Experts of a small language model.
Training: a variant of Muon for the experts, 476M tokens, 7258 steps.
Below are experts of layer 4 (counted from 0) of a mixture-of-experts language model. Rows are named router (the router's row for the expert), down (a neuron's output weights, with its number) and show model dimensions 0-95. Each number is 500 + 40 x the weight over its row's rms, rounded and kept within 0 to 999. Numbers have three digits each.
Before each expert's rows: "raises" lists some tokens whose logits its average output raises strongly, later layers aside; "comes before" lists some tokens at least twice as common just after its tokens as in all text. This comes from a sample of Wikipedia text that the model never trained on. Tokens count by the router's weight.

# expert 80
raises: "=== ", "== ", "==", "===", "==== ", "In "
comes before: "The ", "==", "In ", "He ", "= ", "== "
router:511518511486496574480543491505496467480457544532506455494576491447504494560561517449491496492616466498510469507523542502559500583499510488521491517498480424532474507458546499474477506502466500558531530560451485495544498511453454484422518444569422391517447499585554523430511495493438505527
down0:503487547503451468527437541437570556536497386445494478454428543529455469481548468492519501488486481498522486503468479464496503472542449502437532501429525495494527479513514514549525554514548562476559440547553466533457498581541516493445512508467536466469543549453381529515480470496492542546
down1:480533526580498456454517538484475439488496574446509447565442485479494498477536438476542520538450573522486454475546513476519519479498546538499461455561439444486508484487502516484532437522466485512469495511522428491539483495524506530402554485560562555452455594557457488527482570562488547509
down2:516515498551497436470515501500485484535542432498552573508454554500487500520567542508451504518424510412493481512520425508557426500474526444455456485456454496461559525443547512440446463517512461472451516488480441462478550476524453491547411490466480496476488429516525505551469584490560549470
down3:484471546537481482451456514586491431484463466489479471540486497487530516498489543531507543592532522489604462606504538532421494429488499528456502556450519542469453580474506512548441517551536447464457482506532534546462435536523458521527548550450522531489543495505465489562529514509550512521
down4:502469464514458480507524473552462489506463486464505464423455527453514499499515501555485510538515523538504583519544545392510528491533495526454429429528498514532479514618510482582446436556473519530503520430464503471487522451517481503488459444419464513505445529551533515450451517558491574538
down5:500459501516494417482390475605487471466528496555467490461518552463457510557572487522511515478486490573464529482520448469481492471472521539417501581529522513464506452539497592523484508602514519541448458515524494509523478548501511518465455505455465428501502531508480510477464510500503413426
down6:504450536555527483471519441535490533530517500504522545454442464490452479476480474466510546464478539436476606531512494478521498491555515439436531445548399515405547467505499491552466497549466504546543532473494522476516459485494525523449384473534473537566471503513575540486464505567498546510
down7:494542516495495519518476453645507473522470522424484435486514497462488498477437523501550488525462472500506613518437517540529504569511491530486456529514545422483512540497537470529492488550456467428522452442502504472495454401460483546457409518469469445510509569485499495457547505491481484509
down8:575483452531467504473483508452523490469549503503491506487433520525511470474547456514489492512545534522553456479436476398568453490461529533538466546474480516560485493548340470433530529515504531502582557472444482454531506536468504558471511456498456548519506519543514493499524534543509420508
down9:490445519453531472504492461533417514565504488496479504509530465528508498475544515530449446557410524472553476498505508435570562493479528441431546556497530565485542486501497555559502432554538453462498546515505526488393524503525519513504555490460511554493431470445577446469454496514549526475
down10:634514485482489487479464458527491573546467522520478508584540447428487454503510494494464467517489536558521435482475495507518486533483509466469564497552415529470457528415460577442499574449507443470469507525551482514495507507514585443545533480573560529556525511520488532508516516509495521510
down11:472595527515559441538434556496514530556539461456462507490444476476508473430458510498510478450480489454503542469488535507464521498510491502532546493476500477459447486502404544525550490511486479523455437477561558477500568566464505485511346454553484543471581476493509519510528485502533514533
down12:483472489543477529490590558490491498470475489537470438492473477603533474495548497571476448488536445509494445551468454509478561531497424503509523521460570552550519496483466502509473408482422543529502427503466496408428488530520472463492560504482548494470452545508529492521538466504447513574
down13:471551543497499510513529474545470504521507520538576496511410456547486509521460489508546501504530518455423558470507428519550481490553522456463482557475460479493530522517454443589481468527466525506523512540505380433541476433501509539421423500533542521576440481485582500519492529493518526477
down14:473496593491504478526485604548522504530556481429513514456502518535529503518469457528503511536476425551439519578537505469466419475518552479538568510543511454511475474499458515470498485430465503494549452442542527597470469516503408470542462489463467486502460429514476459499556514493567535499
down15:505416523485488523513511419542474565592495460527504547479536487474486464530447522483529522480516569463483560537528500496472533567525492460426521471542542515455516442513527520538497481511566447530591487447524450447471490504544538478537404467455442453523525425548503500506451568544526503492

# expert 18
raises: ")===", ")", "ious ", "|---|---|---|", "): ", "eds"
comes before: "(", "| ", "and ", "=", "was ", "|"
router:564565508470510543452548511505508441444496523536509461516503560449501503505512535386468510549502509521557506488521521518480559563516517520544425520529540487550460488489564482483469531504524461455519563534564449524520589507459491402448531461499458450485502527476502547467539425434459458532
down11:523442474514476517516537558530546447532516492508543463496527414487486459503547538489481541535515484487525476519466509532555416401522493536451506471470417490444454482493425507470502497578546512605449458560506591508453522562556459537502471559474472533475485512529525532514524462539445523502
down12:559522442429455406497490535547482494486544545486480504531503485526475487419586518473517478461511527511489501482443441472521440455533428512498499493438448482449472467481528450517547454492510506622464473561499592561464472529527549531539495515536492502506504510557509519460568528536468535554
down13:551440519499512515580552486537484557473454501500526556505511494544490500480572519529497478522497474554449556517508516462511458521453453470476486523483486555509556485498537384532514474537487523541442523467498577466532488589491480606570485520465543520515540455597530552514523474572472511455
down14:439535571570483442494465449461501514517576510367478532541456521483483485550557487476451527444431489524473544518446506484520477589568533471482494467476512507507496484515545461498451503472458495489494498512495516481480460476486432491391441455484517572502466508484539511577497430488517526540
down15:538462499558506505489508497513532474513586454482510509502538516573474459441564447498477486465509461504470517538536426486490478535490480555547502580517505530516510537526506535408527515466519509526594542443500440537477497479484465444513449448554432568513438502467374534490490473534555533467
down16:495504451557456481457458461608455497537547538469491493507465501520471561479469492531568471542499510498536479530541432511460503483503555556501525507569464554461434495542518540540532596452510454423495559542527498467540421457506528452480486474541567514479536472471483511484488506449593531545
down17:418529552462528501485478545449496514566475519539513528550429566460505533443481511484518482495484534484537553445551470430500442516499493516520550504554443504453527552517574557536519514421448519462548475522432540517490464476508536505443551545502449481421458476467527483464439509443561504561
down18:434493531476454550479452429544541492489469566522505491538476516547566560469566524524502480451561499536486498533539475503536513525446510493441473584496577433445477514531503467546541512465445554430471498544466567498531465532534547470535567453533440502509494561475475470502437511430546509523
down19:503470457355526553480550468535496444511491447559496474460547420524507540428470508526467485521452506476487461460502552541505573454538538528496466491533510501499491534438480470561473451506522510471392501542523485517512530532543447568439483477465561504536527427498536505482460557480490479475
down20:455532508417444465550455538542485437487500505480528432480513474528439470498449548493472485510519455474483456493483495533545548540470518408508484488467473519590658483447495478463475468497505551521437477495481496509497518487547470561499471525454539486424540452510504529526470496538557565452
down21:480511540533530482512451536477507588522513506549444529489488456433494528592509496498460457480499499483529427577520540412425480512565497550557554470495510562481541446501519542480432517398539512538535553493425544504462503461487474515484556494499463499485456556503533467508449563536542482503
down22:547410537458412429524506487560539495498413556461570502501527479539445521437468506533561556510513541551541513562484502542543466497521461453446484513503428476453471439490526530493538444503492541548458461502492502482524441514528487507536442566493533476463557433531466545510505542562482481493
down23:514459521567421495477551464541490510530530513531477465539565480469476509443505520578561506502479562539583460501521431578499451431463524394541557492474500486465464555432487543441490474472464476541491528501471473529457550458518522510529537492491526452515555560538477439510530558532533471501
down24:523558443522535513507526448435419501478507417538489553530449459508496490538528557529477477500419539468497478424487457510477553487511508502467434429511514556525556543527432515479446521511477472476567496577535469493505561502487486549409462476505592533534513488467484454559466478461473468466
down25:498456487542516575413543489466538499428519455521451462541491584501468507494472516593508457576502486449523471558473524468544418495559550506486522435544506475477493457529565605529482506453458524481429457479490487463532436541495475504528512478448506504536535551526502533479500452444508542526
down26:497480443550480559522456465500535548522416511423553525480461523469469513421504491530516472470430564552566503494514494501513535502505537504447483563519493520446477533464496520516511477489422523425509508496529523483471431443514494436495393539507436600477525472439464425466505466471483462503

# expert 53
raises: "ors", "ons", "ors "
comes before: "| ", "|", "(", "– ", "–", "and "
router:575500558493415510510498514479497437479553547513464420470568465497502545543458586484532499513487463555552445542509510489569509503476475519552423481425526521550520477513597395470491511457527436489517466556465520502487544509489511494485529511558491455502438466552547516507513489432515490528
down2:502507481506457442551482553465508472512515527584555475550533579561496460491459567553462485450464520506544540437471453535590448533511568544516490455545514471562434457462486531551477498564492529466449494498490441515478598525502532529436521521474454533510527495526511546514536485501427539517
down3:500551548560470438527464479522464404526529526432487391522462479530479487472493487539539502494463440556501545519526586501496509508475471547469491490533448500526537505528517514536493525526531468504438503472545501450567450497480447501469471579497440510475589598543578486490529484543541544526
down4:532464511460417484556501494455529497533466530496511589486533506507496519591518469456568487486541534516449545491505553487520509492553438463599510543491395523429497530474457581518454497498552496481542455527561554483513525530484533562459537523452574520498493538444491522524463557516454513489
down5:466444549441464458446447492445514519491535561522526496529513539484489495539500476531535469419517564451457504528497517561476483495527513437501520483502481462521527438488504594506482521410540529465474489537483491555553461414476512523471525551592478580537526448520571475514517552449468430464
down6:531598555520487510474568513497514448504537483417521483488542494426521539535507497485579484397473458497464467498510374479512519426519498555475492522488476590416536516487542463529473530530563557443514493552472476450447468498486527496472496533527515491431530515550464504539475501502507486523
down7:472436466487487430517575490516495551484470535444489557500416459481531448467468492459479544564474511547461525489495491552447543542445517425571496501492557560458465547505526497582487532529553501541453487466443531508505506545460402538506554457452463469500558505531506448530559512543490529525
down8:467548435479445528470492509561522454452569558442450474494456428522568508444489548541459479502528540429609496521549503499539462457519457506450445519474435518467514476501520507447474512463508431568534404527466541497474463443521510432526515489493565495494502514480482482467472526547507494551
down9:432540465545510505523524471479472453471506570519577484535460474445471538469431506461529507510521519515515549514489486486474501470522446557488470478462449504486429535504504544561486532538490469532568470531459608453475495481529512478468471493567479495494444540539486432445599494565509507619
down10:524488503518465473474508433549477479511494486480466502526528526491479471513602506528514520528522449503521499518413456441482445458489575482454547489484518497385494436474473450561476439547497466568491567506514423471481487514514488564437515378505540553530521539566547533490485513501526486468
down11:458515453483431491531468513510536475527476506566563510556512584483556514461503492465524466545502580509516507465451494468536497489500489424473508587448518480445517419534565511594487477500471489542518506417509462496412457491514490527493528534519445481458477515504466542514495519468375463452
down12:535473444496518513541568497528557436433484486517468528540509512455545480556530480542501542535499471451510467484517393458555553487492503488518499494523504558454486474517497506466457454436474432521551455479519504494475508471441525489426487498486548565559594550525535458461518559372480490495
down13:476563510470469519512531446469504485451492476519543500506521456526476424483487560438450511473528498508465533437551516535416533499517534498498476458568477520494540554572539601525575477528477453484553475564445531440520473481531446610491520509479529498519498481440485447587453527502491453505
down14:429475531541520517542601412493487458501442449398511496426481501578496527468507501477465549428475513506456481460509518487493567435489514505511504465572480473529493574477521471533501496513508438435494473433542407544472494506519516463502555558464511497470503494450516486569542518482561492524
down15:519471495487560479528451548451527493514483482451515536453480533568521469499521503488468486507509475492497425533535467592551540457519583518425546465598435559480504494510491527480545499470539529538451427524450452564526477517573479503466494467510487460494453504457458466556499524561481580419
down16:440509470482480567517501487466490493468481526560396512518527540519496478547452509536409488520509577528447510497462543552466491485515473516499518566546529496441498453495497495520548519464480511566578566474446495556504485437485454555491575529482496496449555576512516485510460547410589485485
down17:507457505571486497559470480439474542481483451538508533470500537499476493460473413438476529508449476433506472474562541492434483528507455421434542503518535508444502480510577497424445447444488511515514496494488517494481562484501548584455453571468504475469451521486539465471434507507553426570

# expert 106
raises: "| ", "game ", "play", "games ", "promo", "games"
comes before: "| ", "|", "|---|---|---|---|---|", "|---|---|---|---|---|---|", "|---|---|---|---", "|---|---|---|---|"
router:511490516512476512518532464477513470414508509493520407495519514473560532491522525400578520487522446541456478546546555477561472537492499454534457495488538478504522575514539412484492521474567506472510509546487504520480503573472469525458611499528476420480500545530512541481589457522416491533
down0:426485462532467498563549512478504462543502514543488552506491505632511514506472386450505527503406546480549565542468511514493505510427573500531515485534470518519524490450473469512531514451469492506522575472567556466483546504500531481465448494537475493501454561525484493474562549494584541528
down1:422455500518551528469474512490470495476494403553552485499500506533474478509500639530461447482527501512520504528427495542533506541512500464504445491506489482416520546517502529564438502478532500514560494478520414509462452518480506435467458491545524470460536552477526460498491388420478501556
down2:515494490505467468441479518504479547514533408478514441462559499485431472470533492489459377563510465543491479502410522488479464484475483574525471460545383458476488497543571502508485487482461467491494475487508576485509547549490482503469503591438512523510494512471440512535456411537520468492
down3:610468495518529491466511508544514480482505481566474461489498577523461480528526480505499516394514472583511516477531505486535477481554450432446504531510498509471457504505456490445386487565507478458500491501491495465550467451492537516412522453446495564527490483495544487541619540511494476435
down4:452522475578502494469522580516481520498526466499524511508438513503552503486546421523555488517445437553540420486483470466494437497524469534470449507433464533475488520548506466527434561449537559509495537532514474446472411526496493490463531567470409480501554504482499390436526518467507527484
down5:458505534457480477456507538499402531501438516492499538513510438489519533535469552564553459530558529459497452553529514531506539475515595479475497451473526522534430465484450474524487515501525569542566516554466469458615456537518430525496442469502514530521459501597476556498485541465504542480
down6:526491558520514455517501535539453496502532476511484540474550490480505409447542528533471604519495545562458516543542502474519480503528527525442487583433511511518535508515485408528502494480459506623503471513538546499528508443519489486505447514477579466539531457456508560485543531528464593567
down7:528464512470464465489477479448516550453528538466412512504426535472400547564442497586496484554491476499552503490467493535507535525449525468544538582469534469516539507502475499506572515473509464551528527425520563532513540560565474508488496503415496424494491496445507488536540492484442457435
down8:520523449505466430489493521503591524508502456422515468478467529476476536520453483457494532434443463478568547535485465525607522548523482505452527636472432502466471540542485485442513461504499461458513424482468524471502542411500560509492442472459472465453498520488531452536504528503489488523
down9:410513514527524486424504531569489500575480487485568533451504553532487498533566497544489535570601513490488551467510455479453488499457534458463496416540535482516493418469452453513536449472507563465511469480503512501544498546541483418483450504471467448475537515481505514578472525463587504522
down10:480494404510486523506485548495494479514533474486449546570574473522558472496492425545565492562530532505481455460495530467502506426472490534560548522511479516472536520473506575480497521445526481541415443541478470578515404526626525506461455526477536514478540512492518544478495438482523479475
down11:531495511481589455523510509468489468529546453455528485495529356502489463586536528458460544408458513530510510528500456537523485480525480481524535548495486444476501484548503535480595535487464512501451521546507569552578425481492505487583538496420469532517491456481519492453520451503475487525
down12:523479504444477547466477446484526478443355563534535524467484454492532481536530483480561460495465522456506552524442457507519514532483548527549461460493480499524530566537465507507514518531448442441485450522610547558523503442472508507585505523500429485485485497438529449495492532550488444484
down13:510533555506469552491512518514442501489470482505463513512536561563487479491443526506454546566492544438536440572484506456433560579552482505528442430530534476522479448502533474407444519486523561524509542511477487468480500569468575485521504483532615506492539479524546454485481543565540482478
down14:566475424448486526423460532499452519395556447406438513476485526536485555483549542476485493474406510531474474503478505552546463474559533521470537523543528526445568446501463512496486520519510575553434503474508434508457471522459506519530521506521476506549482518527558514544499467528468494426
down15:466581476450544449534555497459589458494535479571467571509517496446526445511539541559459505507521418474539434459594414444478455480507424483536522535473449484494488442523467475536479513537505583525514528500450468509485487492503470511516441461479508527459452508570493543517496478541516468487

# expert 4
raises: "into ", "so ", "to ", "of ", "than ", "se"
comes before: "| ", "(", "|", ") ", "C ", "R "
router:566562485501467511534493515481478447482525514524526416506581503485563538484475608446492494498485526541527468539548588524527521571498486497551451513510537381549419540463527438465512521494485507517535494520521446493500559495475496423438521491540491480518428545490505552497527466491437533518
down10:593455532488513496507479480488465578565427473541545521455449477469492540492443498526426514510516503489423494515504536487575585578471522474517397449504479456466531519466553439536470478504548484507593514446490494457485528451505469500500460538507577563496469495504501456508516499569467486509
down11:472502467519480466501464550534558522532550567468482437491476492508473539466535552485523508488544517482512428536504490600483454457576570485453520486491475445499451550510500481494507520545417506469410520569498613549475445502515523510556489497560511584520504484507476497553491412539520472495
down12:557539540538444470548546486474530490525530485518533527520533493417480506522473462538454499437511579479508388598475493518492502556490508545573488526494492514499530503476540514456557498585532488523520503467584444533551553531504487553576486461562502531471499507487525502520557478586506547557
down13:497472460414567475461576479490491477451443537508585470467488439480505510578545540518506509476497466483460510494438494511501512476473521545465449568497490465468503557558485541513526426565492492484455524458495495549509486501523492498544454458439518448480506423496424475532557568482482454386
down14:553453515582491546429541478528509440492561518515457475490508515456495509439496490541595511546519476513514502536543529590484408470519536464460580462439406500435493510479486523507507494451510516540534460517473492468479442497515519554506532521493430512497518479610488513524520457537467545565
down15:495474468521527546488503503494505596470425475421527483506544455500530492453469476468541537519505477574399527534477469482442492456549510537483509502542517567479490520492456559434469461412558519508519513565495461523534465566495476496529552478528456515598496480572543508543552556467552467509
down16:449539495518522523507460555502559514394410530533540523483499444522505409557533505509477421507534483484366506471504543505482529441544517488512482490528539557492521522553448514452491521523436463511483556502492508507486434501476519558456503470421557511484549520438499556478492477449548501472
down17:453500503469530482439546530406473501499532445471419518431455496518582493435474544476545458509542496511474481442509499478383586508535443484470497514481565537456547501554492498497480469491567539475517441518464484469491480509468470514484464510486430509454501519516427441429528515546566519519
down18:457546540496514475475577490480445490434512443535509548526463427548537475464473502513455402444444480453443514508411461461503521530473522536515488504569530527474501519476482495462519414560497457468402477535533457483505513460546599503420489510484532466528529464503510494495486550471441519477
down19:492493449568492495532590516441485413441615446503514466516534461520463495475459478516537468470528483428500460532497416530508436457485492469467520486480514592509526455574496550480511477472531468555494502502489444507469561522524551529464454492513441504557548487507533472521465526589467456483
down20:527466464536428451445543475503571517506554548456465494493451545483484486504521462542514550548490472508520466472516448554507478450509524487481490486514418449442535463464495502509526523497486403465473549411460513567533489394478423552528498518433498510441516497531436529554495486447444490549
down21:546455481440558465447595478536499449492521526523503467438446470459465508479516502493567558466555475513497540532514427558490488499484559497535439537495503529417458530488476547472549462487503454483517523581478505539508472486518525518475525482465452427426527533578515486522572567434544483447
down22:525517483504454475456455569555502506515507509465458541525413481551453563517559534495520520462461442479530470458552496487551482570554464461518485527542515512517483448491551503434500549420507533521402489478492510439518497456556512552517583495420504512474475504507567500517437525468594478460
down23:469475487551449524517460487525548484476490454498450509500425565475464472547514522538498492542553516554499514502465443538518551489508501443536492559487554460521506465525453475592501479473440442518528507554491392440506514411430494506438541479525520418466498554475465490528490528407560526501
down24:541500491558543422509500493510474488526522484482534515560525519448507541501452479568492524521590443527506479513489485487529428506453500504545527483493535505466513511561468510483419564497494470420438593421496414467509468471438527422477400547513554539486533475484539479469485510460545468530
down25:564488456492586511502513529464457534514511498579466568399446528451537499557554449508469523529492486532439438536464497555431544545477477499519486518505558567510443533451502541539554512502453507441556527521515504538512489512541493538541459485413472480548482476481453537483560548452468519552

# expert 96
raises: "ology", "ological ", "ology ", "rom", "olic ", "ages"
comes before: ", ", ". ", "\n", "'", ".", "\" "
router:529596460431484518522507529477557491444547481533544493508505460467506475515489504419486520533464490488520499504534492493464501568425453481504447575529487447478484471506528467484451462452520461517491553521551447526525512503485467485520574455507394403500460567526530550443553401517469482522
down5:472427483493567470504562520513517472522387431585446429487479552499457475433449534499466574507463486479515438451430524522530481481487494468465583506469492486503537431520447482483523433446530533504549490558500477511480566451474490510466492442477562534451510530492504434490493487451516506504
down6:389542433439518448530555491534492500483491539504474497520545548552522491550454467454498534543534585504490478466527492496557490381566493508473474489451463511500450502504480478500436502469464491410569487538488474485498516489505473515487441502427441488580526603502513485522503546517557498498
down7:532482509487546560474516437528530549468527521604541479471466470513492474444583479469470507502451519414455445505453522553490486451501515507473531460522516551531528471520517540563482427423502474494603493500488495436522473482520474514469487564560525534451532557520517549601551493474479513547
down8:515554555535413517492446446467542500479501591543493577468425456520492453537570503434468488551576491519545476496515553535538528473506444483523456522593453538507485526505486442460486490507477496538506492465582539498488456493507473524519575554513468493504525421454478452497451506493467526430
down9:529507517494497465485465531491480493565598487501473523485510580523536464552416482534574543369528443529470541449494461539523504538495493471531569487486470466545499564482436523567505528524479470498447535503460608513504458481467524519520503464512510519500403488445541523442514482495465470478
down10:577518504534472549491510454529473494387506539455516507506577515484525548430578526500520522535530466474443517522504484484491503499570486518375537442506477508508467375493477523493464516436501473508563471491412507428493465490460499528496458458435559514513552513543531493474492503483519528510
down11:484460522445508517530471521506475511458525526440499557559429494488524540505517467492486450452495514455479525479550502499517498524485543452552536460425501456508482514535467606487424534540538528544525476508536475465532491525413512515539510508532553423522609511454443459404488477598537493509
down12:453597468506430444488540564465510506522482452460427466541529457537502508542466514483514522393493459473504463494515438561596464418552500432530509471525498471523457436438466488495513504488490501471386476512452483524522481516489477525480493487451445463524527553472520479493476486455510537437
down13:543497461479458436517469475457510490576463515509494485511509460528482442432459479559472556455609505434523519476521460600480479493519544492621497516527518487471573513466443519529544523485483491472491504508509493593529515534477417470515550417495545470524514513542429531526497549523483525500
down14:485486544549503461472491479554549453441543530390493538456444463518478502515547506512540457498508450504516483561540419500494500552479506493462454496472530515504425532491463469578512456485535529480402465591514523542505524528501578555569582576490535485501467498520504473470470455540542473482
down15:574570551450497509470554498497550501506564462513503497464472542494574448464516481543556483428497469472496462405557485494502513484469523499501511504488487475452427459560486494530511530535565423461517499430488558512506455460450487465578485477507502569489445450488495484443411516523426543465
down16:578550527529492531400464480455517482527558484506551514507522507477553476423487572470532456532495486511476437522503505531467503531533506514436490453529632522494479427515429538484536534563491501519516496467514547503490448495515563539462492482562532477514504489475447548465489479513422452599
down17:450470551507470480513480473490407549458462496544476455515492469523434547508499436540492541509471495535518577486500475433475482568442519514476542563542550456451475530492513482480535516543592498457451531490522518508493543574460458512415468543504464418597506455480438501451493537455526481492
down18:485521427486563483483563532564440458478513537485532562520526501475461579457440578466492435485519473532503520460509474498393454490466507466494537528468478555403510507478514428495525545467585556507542446558516558537483532472509549513546520554478514484564499493424533489512472511528491483497
down19:494462471492502537434544559495485485499524510501458451451447490490551637533509469507522485539541498488543523496543539476489494573516477480457497494481541515491490499561533500585465543519538529420387540454488452484487535563539513479512485480541552498484532529582485500484422519468599466531
down20:452571529475474560443487513445487477413452563454477543447506487384499420513433499445556530486503492481510467489555504494440473476543517492550563520484460562542482508506452502456497561485465539512441479444489488550517439504495556466488537487492490514522554537485487571565516464460519440523

# expert 93
raises: "of ", "ained ", "for "
comes before: "of ", "was ", "in ", "to ", "and ", "is "
router:513504500462498537509466489469511428444444509513580454520568538458552515544469540480494479518518496497507401480559521510468529480445453376555433477463515434508477610495566457460513518496537463538489536521531464564508531530453454485548531439486514520509470466552535508538540506504468481464
down11:484466470481530528600407536456441486547520481518481512542579504551572505456500555554421517501460491588570427410467524544538477466475481530505440476506465518533524544551529496540459561482485438466460531483465451459534538514516519562501517485478533482524488507439504519516506482483511481561
down12:461542516484525464521443534515507447471444482541517523463538493511468522535424505488482571539539566467445497564524506448492502559437508524531497512537533509542545567491509540468469458498466499551477497547526558502450563440563519481563428575461555458524485571510537473523531502620513534504
down13:529554556430504484492555493581459494399421526562463549502522417471516472462485476501505469459493500505491521473520516473558453477515547521522535481505542555541522490485421503446486493489477429459467572576504525539520397506562495543448453469501471505533520455451557490548524515520530457482
down14:464480529429538484460442425484454440481470491499580562524491454553424524466582498520431452472479488504474485522487492550487548444448511514581482492528537556527526539493479551483596497507536484513512531488539464434411531453447486438543522464486551545495515445434526522500473508500495485487
down15:512543518489522496530548529418496599504486508482434513510479473549420487500576448497520522449464512446489511464468515452492554559556507537504502583424467456533488415563442448468511471453512478489513540522496462455507513448476486513445454462467459490447477514470461563505487461421460478561
down16:491518522552501553457457571529506441570478485441506486509486454425475455492439508480534463491483449465480487563534524417481523488512506476508541478538490457580470474528460565490465484522476506470534537429500466553447461466566530386482500487487441557494527480510469527555600430493524515492
down17:510436547532449476491520491510530479526512503518522456521509520484476535484481500549507504551501502559533500472437433558456407404480438446539521473530419483454434500461544444513557494489472514490500458535525510476459484588458507452456483527469486521471510390551426523508534467484405516515
down18:517570573526515492490505534490506549439545441481519517552493542575467477536507472473526475563518503454522430534509521519542564439487482549444530519494443551534471516569427488468562501468552556498577466496475509547570461515500539441398489486544436470513516495490487463530455462530563493518
down19:506544506408549496554538531477419432510504500511475500521478409550589498479503498495459478507475522545521558423527563522507512488486554535500441539438533477446517497493406508498538491555528467531554483532494585460442499486543513544449493484441502533501535534468522506549519579467483464436
down20:408546507550504507470486443462526508428480466519442501510505504460529489528531436476510463461535475569567494502531490481578482491560479555457543463491510503480470453599474453504537518542468498467546527506514488466548504433493507528512449385471490465481526526560475479424499576433558547479
down21:580480439436528476469498454486466454513539488549481481469549446515507529532516556514566556481480504495456531457444551558480512476444510476461500551568428491505526557504547425421490460515486474554496477435502493464540416580490495535488527511479516427457540583472487448504538523497490481445
down22:431472490502550498467607471466463469488558450543534498480516449511470504503508439531513482531541468504501542489559488456549429477518535467506566469490570520461505584498457522539502459526531523486559528456510465492476430471523507504485579483488569542492487487468506510511536601397570546547
down23:445408516508533521414519540526496558506490474460516466462503541506502534611511488536505532513496462478577382532518509467532443502518463524420476493540527484508513424505461457525461529441529464500525491517465465522557456516496500506516553520487511448457484518476536434463428613472521490510
down24:529512526459504476424520490590546481486504479484539450399494445586502501472505557478549490485471520520526556524474494532503461564512510479425447553510507525506546566562468539468513479517469568570520515507526533382513491483540505530521499538543463577564495468507528507563533489507511448436
down25:480476597489485524507560526492550472464474536551507508464488507493435499502469496535478568441487467495520526495467541536526561555558522474464480461540514570432503451476496561549542483519527542472406555461478534579517496558494478521515565570537488529463536524480477390480470489548529522573
down26:546500499475478575542484501422432469503521480494512518439479422487500462460550548431470455559460562558428448486470500501530582553494566517482435498509539543508544502513458502481537493559487488462527459558451461437564521514557501500466501562522512477515576513490602499504506485459508538476

# expert 94
raises: "\n", "; ", "idae", ", ", "\n\n", ";"
comes before: ", ", ". ", ".", "-", "'", "ing "
router:524531509559452482549499513497586441443482501532535462523574479519489489510554493464436519561483480509481441553506519477452479511511513492499467517505490466474433502451532475438462542384460496516498544501457531469584471483458501512501614433533483433489534458571540514460493510422517529533
down0:470485483517545470520527481457518465487481511441488539577523533543497437509490500525514461475550535532489532530435467525574482517538480609406515535504436502514494457574565537509518469496481514564493551461555501532577485544492508429558542478476485503463544459504429452439518540429444531532
down1:533482437533501545462446524560517518466504502408465494539444509527475472564528529522457525478524502496485511508526396483566539483559584484462555508456448518524488431430495508510426539536399454534477550527427477523481439481515485514504474531453438494490499496506458555489469455528547467552
down2:510521461489488532459502532539504539571554518413427509378443483481451503477508553460509544575534571496541490409559539515498515562483424485516499506461465514511578525521483566503452462463446424551533474484504485512531519469463497508537512547506485521472536504527500506574500543554498501455
down3:474510458454539514542516484416566555498522496501542501510479494466571548503523488520474501522491431429511481558480497445533561508473504458499542492484572472468476505435519456487544497455529495423398422537479464476511462459545553493531526492468551497580505467442520443478521541460595562513
down4:496486453446506515575478536485449472497532470572542521533480470576489548491566524517506473405461458447487528490443440423557493540508514514502505473580530535446504541442481463536493419484547467516512492505469515466487535473454438563497462493532516497533526425510543527507497570501512560401
down5:519545587545479484487554430516553541466434485499577496516482544502556508490475488471530466489508499469505558530559547543534514510505429492380552496494534476490521506480470556409451466560532515470460544530518471534563454502491523454482487546474475530530487441513423492481489504415466424510
down6:498491462453536468568469467554451476499488486536483509501461523439573493473496437514526528508461550477481472521439442478538570521452526438458424550486496489514532503491463534553520445480597496500501521524470498494502501463498519559563495572499523505482554473550540427445452379499577541501
down7:489477480571495548438443571459483508495496487470556487502461557438513565529474440501530520563637433513540485482474509552507511491482494424476525474504522550581522459535461467495468491509496517525482463507473516500470496606447519536526504531469523502530448546559487564497454481503566426498
down8:538520501456514495500458498510471529555476498520532550549477408519532538565508480449415537466518523475496465525522435579484506516510456534518468510527494503609486491512530513524513432464470525472578435544500456541535402456473488542545554511540537428553535484487441472527537530505491425446
down9:512524495526458539485580464480539526488507575419451513536462508539541483475516455504546499411494542518562487444513450557438415448545579571528521440506492505595486489497496554474522498532534507490516451432501525467469430515520523487494608485528480478517457535483502484525522441479516482543
down10:489493490561508457472545481502472470456452555539489512497464527427504527511455532469462564522476487503556544489506465542510500453502394531448435567452450497467500518509535474526570552401425414522483443502591504492483513465535504543502515544528515472433518481507463509428549496465528452540
down11:504577525466507473498529486484423467525499476551525523523545542512522471442507420491506522472555503460473461516503489466469493534470488449430549598520541560483551562513499444456473447484558565488534474522471526492501496459588570509546488521569427453483483509494453386487510556531485481518
down12:589511483443536543528549463516457460541486486566503557490488560497524463560504549443517471504539537476467472514499482430506545403464536528469444524505460535441457521479534498567441493466487512475478466511495565467464458529575543536534585520479447452502515501440467472581490517551476472442
down13:477455506522524509518482487449449491536571456566488543505454483539544463429484480528508455511463516476413526535449476469454458489447465484518507593568499545450505511539478457503482493478491518485554447500517477505527440511543628518515549429490479474462513452439502457493484508450568575435
down14:497539536543433560573485434442531469525534528527537523467485459564487558483456426485489543503418464500469547466538445507478528563458593551513464477514584514480423458517445466513459532492457533445490459486444491466476502540519583483428515514482572509514492503477481507512537492511550530515
down15:493530489537502471453489484483550558501506502514482488484601470509444491524464463513479517486522554482593524562517468548503509460547468503506518466534437423591457462528563529479512538494530550514497612507493447517500540508487522539382485499538452511554454573524540550500501562487539449488